python train.py --n_layer=12 --d_model=224 --n_experts=96 --experts_per_token=2 --d_expert=128 --d_shared_expert=128 --activation="squared_relu" --moe_layers=[1, 2, 3, 4, 5, 6, 7, 8, 9, 10, 11] --router_score="sigmoid" --normalize_top_k=true --routed_scale=1.41 --balance_loss=0.0109 --balance_bias=false --router_bias=true --init_std_router=0.0138 --lr_router=0.000532 --vocab_size=8192 --norm="rmsnorm" --norm_eps=1e-05 --tie_embeddings=true --optimizer="adamw" --lr=0.00123 --beta1=0.9 --beta2=0.95 --batch_tokens=[32768, 65536, 131072] --seq_len=512 --train_tokens=670900000 --steps=8867 --dataset="wikipedia_en"
Below are experts of layer 6 (counted from 0) of a mixture-of-experts language model. Rows are named router (the router's row for the expert), up (a neuron's input weights, with its number) and show model dimensions 0-111. Each number is 200 + 20 x the weight over its row's rms, rounded and kept within 0 to 999.
After each expert's rows: "comes after" lists some tokens at least twice as common just before its tokens as in all text. This comes from a sample of Wikipedia text that the model never trained on. Tokens count by the router's weight.

# expert 45
router,200,211,194,183,187,233,162,206,205,208,212,238,205,186,221,216,224,176,206,176,204,229,241,169,221,227,170,150,209,160,225,177,180,209,209,174,233,178,185,192,202,219,188,215,216,199,207,208,166,213,174,224,187,193,171,166,233,166,170,167,191,206,182,222,183,205,210,249,245,163,193,198,176,207,199,204,167,175,207,249,210,184,205,233,194,209,217,193,228,207,222,190,213,176,230,220,208,217,223,206,200,220,189,191,214,187,224,197,190,192,201,223
up0,168,228,204,177,198,207,177,201,230,193,248,211,212,211,209,225,192,177,199,209,210,241,201,207,206,221,180,191,171,176,199,191,230,231,187,212,191,195,200,218,166,211,167,199,146,217,197,212,236,209,164,216,185,192,210,203,183,199,220,206,209,233,193,199,145,187,173,192,201,203,193,199,205,182,202,231,196,165,169,217,185,231,237,212,183,185,224,204,246,207,227,194,217,194,191,195,162,221,198,189,220,214,175,210,176,201,187,211,162,192,201,188
comes after: " of", " in", " to", " at", " on", "."

# expert 29
router,189,217,186,242,222,230,165,215,178,176,211,202,137,170,223,188,199,204,193,208,211,218,201,176,200,244,205,191,219,196,255,186,184,212,180,181,203,190,192,206,235,222,165,191,205,200,188,200,160,237,193,181,221,200,181,174,206,221,156,156,213,194,241,226,196,180,208,206,180,164,151,181,182,203,172,228,192,168,213,216,207,225,212,183,233,223,200,227,197,216,194,203,189,176,220,212,201,181,236,232,192,225,194,183,218,202,233,201,207,213,197,200
up0,184,182,213,202,199,251,217,205,227,192,191,181,191,180,210,218,191,178,192,189,223,173,199,206,164,220,251,180,186,207,199,193,210,177,198,217,216,174,192,208,183,190,194,206,214,193,195,180,212,219,184,230,163,198,213,229,180,206,224,199,217,159,206,172,170,233,147,187,196,199,206,214,202,200,170,206,196,177,198,189,187,210,207,223,218,158,211,203,181,177,203,209,202,213,188,212,217,211,208,239,184,236,193,186,218,220,182,201,186,186,214,224
comes after: ".", ",", " that", " where", " when", "'"

# expert 13
router,205,225,201,214,210,221,164,195,206,195,218,219,196,187,205,226,180,198,194,206,194,214,238,183,213,206,227,186,158,192,202,194,182,239,167,182,187,218,185,222,200,219,173,230,218,189,186,172,215,244,196,213,193,210,206,188,210,168,190,153,200,216,191,202,168,176,225,215,263,180,202,188,212,219,170,208,179,196,203,216,225,197,169,230,211,217,187,233,212,223,203,216,193,218,193,216,181,207,206,240,197,213,229,174,218,222,209,179,218,238,180,190
up0,213,192,153,234,228,195,205,179,151,192,190,215,196,215,240,194,197,193,189,210,173,205,224,211,161,217,209,173,185,197,215,213,183,210,183,175,205,168,204,229,190,221,197,218,205,207,220,204,197,233,183,215,194,190,207,159,190,204,178,191,150,192,172,186,178,209,182,204,211,192,208,235,191,180,193,181,210,193,196,215,199,232,191,209,185,188,195,209,221,203,207,189,173,156,219,217,201,172,159,208,199,209,193,217,216,202,217,214,191,216,247,236
comes after: " |", ",", ":", "-", ";", "|"

# expert 17
router,193,192,221,204,154,223,167,216,174,188,229,184,189,194,198,200,191,205,185,205,203,197,211,179,191,200,191,173,217,178,180,174,188,204,191,214,189,180,213,200,194,216,202,171,208,220,199,187,211,209,218,196,227,215,166,176,235,183,192,188,190,171,180,225,199,207,217,260,240,136,177,194,192,222,163,226,170,158,196,229,220,200,198,197,221,206,223,241,216,185,235,229,209,205,194,193,219,187,222,214,197,215,211,201,212,218,218,195,206,217,212,223
up4,162,197,183,200,183,231,213,261,213,192,194,211,208,195,204,208,192,184,183,237,177,192,213,207,210,186,203,180,201,180,188,223,215,210,178,204,223,196,217,189,235,209,224,210,194,214,201,172,194,222,210,225,193,237,197,199,210,193,156,209,213,214,207,224,162,201,225,200,205,197,163,181,177,190,208,230,216,195,143,234,156,203,223,212,176,196,156,203,197,205,212,184,216,197,206,197,168,180,191,198,181,174,228,192,195,197,194,195,239,179,217,231
comes after: "|", " in", " the", ",", " May", " September"

# expert 44
router,216,198,202,225,198,222,172,197,203,172,211,185,185,223,207,201,224,218,183,219,186,198,234,187,191,237,214,205,207,186,177,187,185,208,176,187,206,193,196,163,201,218,169,225,213,231,211,142,205,195,171,200,228,201,193,178,236,153,195,201,173,184,221,202,179,204,193,204,218,159,206,192,201,191,165,221,175,179,212,218,221,206,200,201,213,214,200,236,218,176,204,207,197,174,144,248,178,216,208,205,216,235,169,197,214,186,219,234,207,211,188,203
up0,237,224,200,221,208,192,194,215,193,195,254,192,197,198,211,200,191,209,193,171,188,216,203,194,184,219,177,170,181,206,168,202,165,238,192,177,221,209,165,173,189,234,201,228,182,215,195,165,199,197,205,233,182,167,181,184,237,204,175,205,183,199,185,196,174,195,217,211,215,200,199,220,186,190,187,187,188,208,192,198,216,203,194,231,188,186,217,228,221,183,179,254,214,167,196,218,216,199,193,189,200,179,213,201,220,236,193,197,233,207,233,215
comes after: " ", "===", " (", " S", " ===", " \""

# expert 67
router,215,167,172,184,209,226,170,196,201,191,219,212,171,189,199,170,211,240,184,191,206,241,202,171,187,204,241,199,190,177,200,183,194,236,197,180,211,205,203,218,210,222,198,205,188,185,205,166,202,211,168,179,217,168,216,198,250,184,212,197,229,181,202,222,195,195,200,210,232,179,175,172,209,231,185,215,188,186,210,225,195,182,173,192,190,242,208,236,237,217,210,212,211,169,222,188,213,183,225,225,195,227,188,176,207,201,197,206,213,175,227,221
up0,211,213,203,180,180,170,227,204,202,197,166,165,230,219,200,186,210,189,178,179,181,216,231,156,233,208,217,199,174,188,233,215,170,203,148,202,208,202,205,189,199,228,182,166,198,220,187,212,200,192,202,175,192,163,210,175,196,215,158,197,202,178,205,201,215,214,169,222,223,202,207,177,213,202,191,228,179,207,213,200,211,199,183,201,205,156,196,202,177,209,210,220,141,175,185,193,191,226,184,193,214,218,191,204,201,201,260,218,189,194,212,222
comes after: "9", ",", " the", " known", " The", " served"

# expert 18
router,194,187,206,222,160,223,172,196,183,192,201,206,194,183,215,203,198,199,217,189,188,243,212,186,211,222,176,148,199,181,181,189,197,210,198,168,198,205,198,213,211,231,161,212,186,217,201,159,181,180,149,177,200,207,186,226,227,179,194,225,199,198,183,215,178,206,176,205,189,152,170,167,180,224,175,213,179,184,180,231,226,190,172,218,204,204,215,248,212,195,197,215,198,191,215,243,192,193,208,264,199,203,199,190,189,215,201,185,209,212,205,208
up4,208,198,194,181,179,227,176,234,207,211,213,234,189,199,192,182,185,229,176,243,217,193,210,191,198,182,180,203,200,186,209,197,223,215,206,159,189,220,207,185,237,181,184,200,209,238,207,203,200,189,192,219,198,210,217,184,204,213,225,183,187,215,214,173,182,216,179,230,194,157,179,232,161,197,230,230,162,163,194,236,193,173,208,222,187,234,229,227,199,187,204,194,236,162,230,226,211,234,214,209,182,219,234,196,189,185,200,229,182,177,213,200
comes after: "\n", "==", " ==", "===", " ===", "8"

# expert 75
router,205,197,204,240,210,219,170,217,194,187,229,216,211,216,231,242,238,189,181,202,183,210,240,202,200,199,202,209,177,171,188,201,188,210,185,199,209,191,184,198,217,201,190,253,188,234,178,212,202,298,190,214,195,223,205,187,211,193,169,170,182,192,170,225,182,185,207,209,259,177,188,189,196,223,194,244,164,194,224,200,227,188,195,194,206,203,196,230,220,189,203,198,197,192,190,197,192,219,202,248,200,206,217,193,212,212,168,214,225,203,201,218
up0,225,153,178,213,227,208,180,210,164,223,165,204,211,200,217,195,194,185,205,200,204,212,194,211,190,181,164,191,212,221,204,225,206,236,184,201,228,216,151,187,188,181,154,201,202,179,172,209,190,157,182,197,243,209,166,215,205,212,218,171,215,163,183,182,181,188,185,207,190,170,201,206,186,174,216,208,194,196,173,194,200,184,221,230,187,187,193,251,212,202,189,169,195,201,231,198,213,198,189,182,200,199,192,184,185,215,190,218,190,223,187,217
comes after: " ", "-", " S", " (", " an", " \""

# expert 71
router,192,206,203,188,203,224,202,201,187,185,222,209,229,192,202,194,206,197,203,205,190,241,200,179,216,238,210,187,201,183,211,206,180,175,179,200,195,167,179,212,196,225,157,229,193,204,209,212,186,197,226,174,205,193,195,176,219,168,208,217,204,189,227,229,215,206,193,214,223,165,186,202,189,179,181,232,169,166,194,222,218,194,203,205,206,196,217,232,198,185,190,223,192,180,160,211,204,228,212,244,208,224,208,178,207,208,201,176,225,230,184,229
up0,219,202,177,194,220,207,162,199,190,191,225,205,198,227,199,185,213,251,227,234,150,183,185,194,215,211,206,189,185,200,196,183,200,225,191,214,169,218,179,195,209,189,207,219,205,205,210,199,181,174,157,185,231,177,184,200,222,190,167,200,203,223,194,223,154,183,238,197,197,197,201,167,195,202,186,165,184,237,215,194,200,201,184,194,181,204,237,200,198,195,203,198,176,183,163,197,189,180,237,220,195,178,215,205,176,180,152,182,190,212,225,232
comes after: "s", "ed", " used", "ation", "ing", "ity"

# expert 43
router,187,184,186,189,175,198,216,192,206,169,196,188,172,168,193,237,185,195,200,184,217,222,226,218,225,231,219,190,242,181,234,196,207,211,193,181,185,177,192,189,155,212,191,211,173,194,173,206,197,188,224,197,195,213,209,192,222,181,189,205,213,208,213,213,197,174,185,218,145,152,180,179,188,214,156,219,153,177,187,219,222,170,191,194,215,209,202,235,218,201,212,216,201,186,183,239,206,196,225,196,182,207,206,186,220,190,207,221,189,254,215,205
up0,217,157,190,206,197,226,179,198,160,169,214,217,199,192,202,192,190,225,186,224,200,182,204,184,212,190,237,167,201,179,194,185,194,249,199,194,189,184,170,178,205,185,229,198,201,202,205,201,218,174,173,201,245,177,197,205,210,240,189,224,186,212,177,207,187,196,196,233,168,215,194,218,224,192,151,194,214,214,183,209,209,202,163,218,222,206,229,191,205,216,223,210,184,195,233,202,230,179,205,182,170,183,186,199,180,193,207,216,208,229,183,163
comes after: "-", " |", "|", "==", " •", " ("

# expert 65
router,213,227,201,175,187,219,207,172,195,184,211,200,241,178,213,205,223,192,221,192,192,222,211,171,179,217,215,166,221,209,178,159,195,199,191,204,223,202,192,195,202,224,180,226,197,189,200,172,173,217,183,194,227,206,211,180,217,158,200,160,185,179,180,218,203,207,173,206,175,162,194,192,201,233,152,242,145,172,203,192,205,185,206,212,220,182,230,213,231,221,199,235,199,195,189,228,184,196,233,258,175,223,219,187,223,203,198,210,188,205,213,201
up0,180,200,221,210,159,243,191,222,181,183,210,209,168,183,196,174,206,195,228,153,212,253,233,193,179,232,208,188,171,205,203,228,228,191,150,207,167,212,226,201,189,185,173,189,204,209,178,212,208,212,213,182,193,190,161,206,186,189,191,173,228,207,185,199,163,181,203,221,213,197,224,205,174,235,224,184,189,157,195,221,222,187,186,191,215,225,225,203,230,218,234,221,208,181,155,168,246,185,190,206,188,221,162,211,150,219,190,201,194,209,202,198
comes after: "'", " of", " with", " to", " and", " by"

# expert 35
router,200,194,224,211,194,201,179,185,182,202,203,206,209,200,205,209,221,222,166,217,190,217,223,170,228,247,225,223,206,182,180,207,172,194,179,177,216,183,209,180,212,230,173,236,200,199,171,175,160,198,210,198,198,202,196,217,252,163,174,226,200,205,183,237,211,198,202,238,242,134,195,179,196,226,187,201,158,163,192,245,195,199,198,204,238,188,213,232,212,208,201,211,198,169,185,184,163,205,237,222,177,227,191,162,203,194,225,191,207,219,192,218
up0,190,188,205,194,196,207,212,212,213,206,191,199,167,189,210,169,208,208,206,210,164,194,261,168,196,211,215,230,197,138,149,196,176,197,198,227,191,203,173,212,160,220,193,201,182,189,196,194,174,210,180,212,192,201,172,173,184,179,208,185,205,193,219,205,210,201,201,202,194,196,223,213,205,208,165,193,208,182,226,192,191,195,222,164,217,227,220,209,225,241,200,207,215,203,217,228,170,192,187,184,163,204,238,218,181,238,220,219,174,211,195,193
comes after: " in", "s", "ed", " located", " born", " Location"

# expert 38
router,201,215,214,206,201,209,157,202,189,167,242,208,199,191,211,200,211,181,235,198,179,210,201,187,202,234,186,171,213,182,204,196,190,220,191,180,200,177,184,185,214,232,172,209,204,205,182,179,173,201,187,203,187,206,189,178,237,197,183,201,200,164,164,211,195,177,185,227,264,156,239,189,187,200,168,201,192,188,157,238,229,190,171,219,224,212,234,233,230,206,175,194,199,184,179,192,190,203,207,242,172,224,202,150,198,197,219,176,192,215,177,206
up0,213,204,214,214,185,216,217,205,191,165,216,168,236,188,202,199,248,246,218,174,198,233,187,176,198,223,175,211,213,183,217,200,139,172,238,204,236,210,212,185,210,218,194,207,209,202,153,150,189,197,190,178,209,144,210,185,206,220,221,213,184,177,205,187,154,202,209,190,190,202,210,211,222,229,151,190,192,216,167,231,231,165,195,184,238,192,216,223,191,185,183,200,174,198,179,232,178,208,192,196,200,186,191,190,201,181,205,210,169,242,191,228
comes after: " ", " (", "–", "-", "°", "/"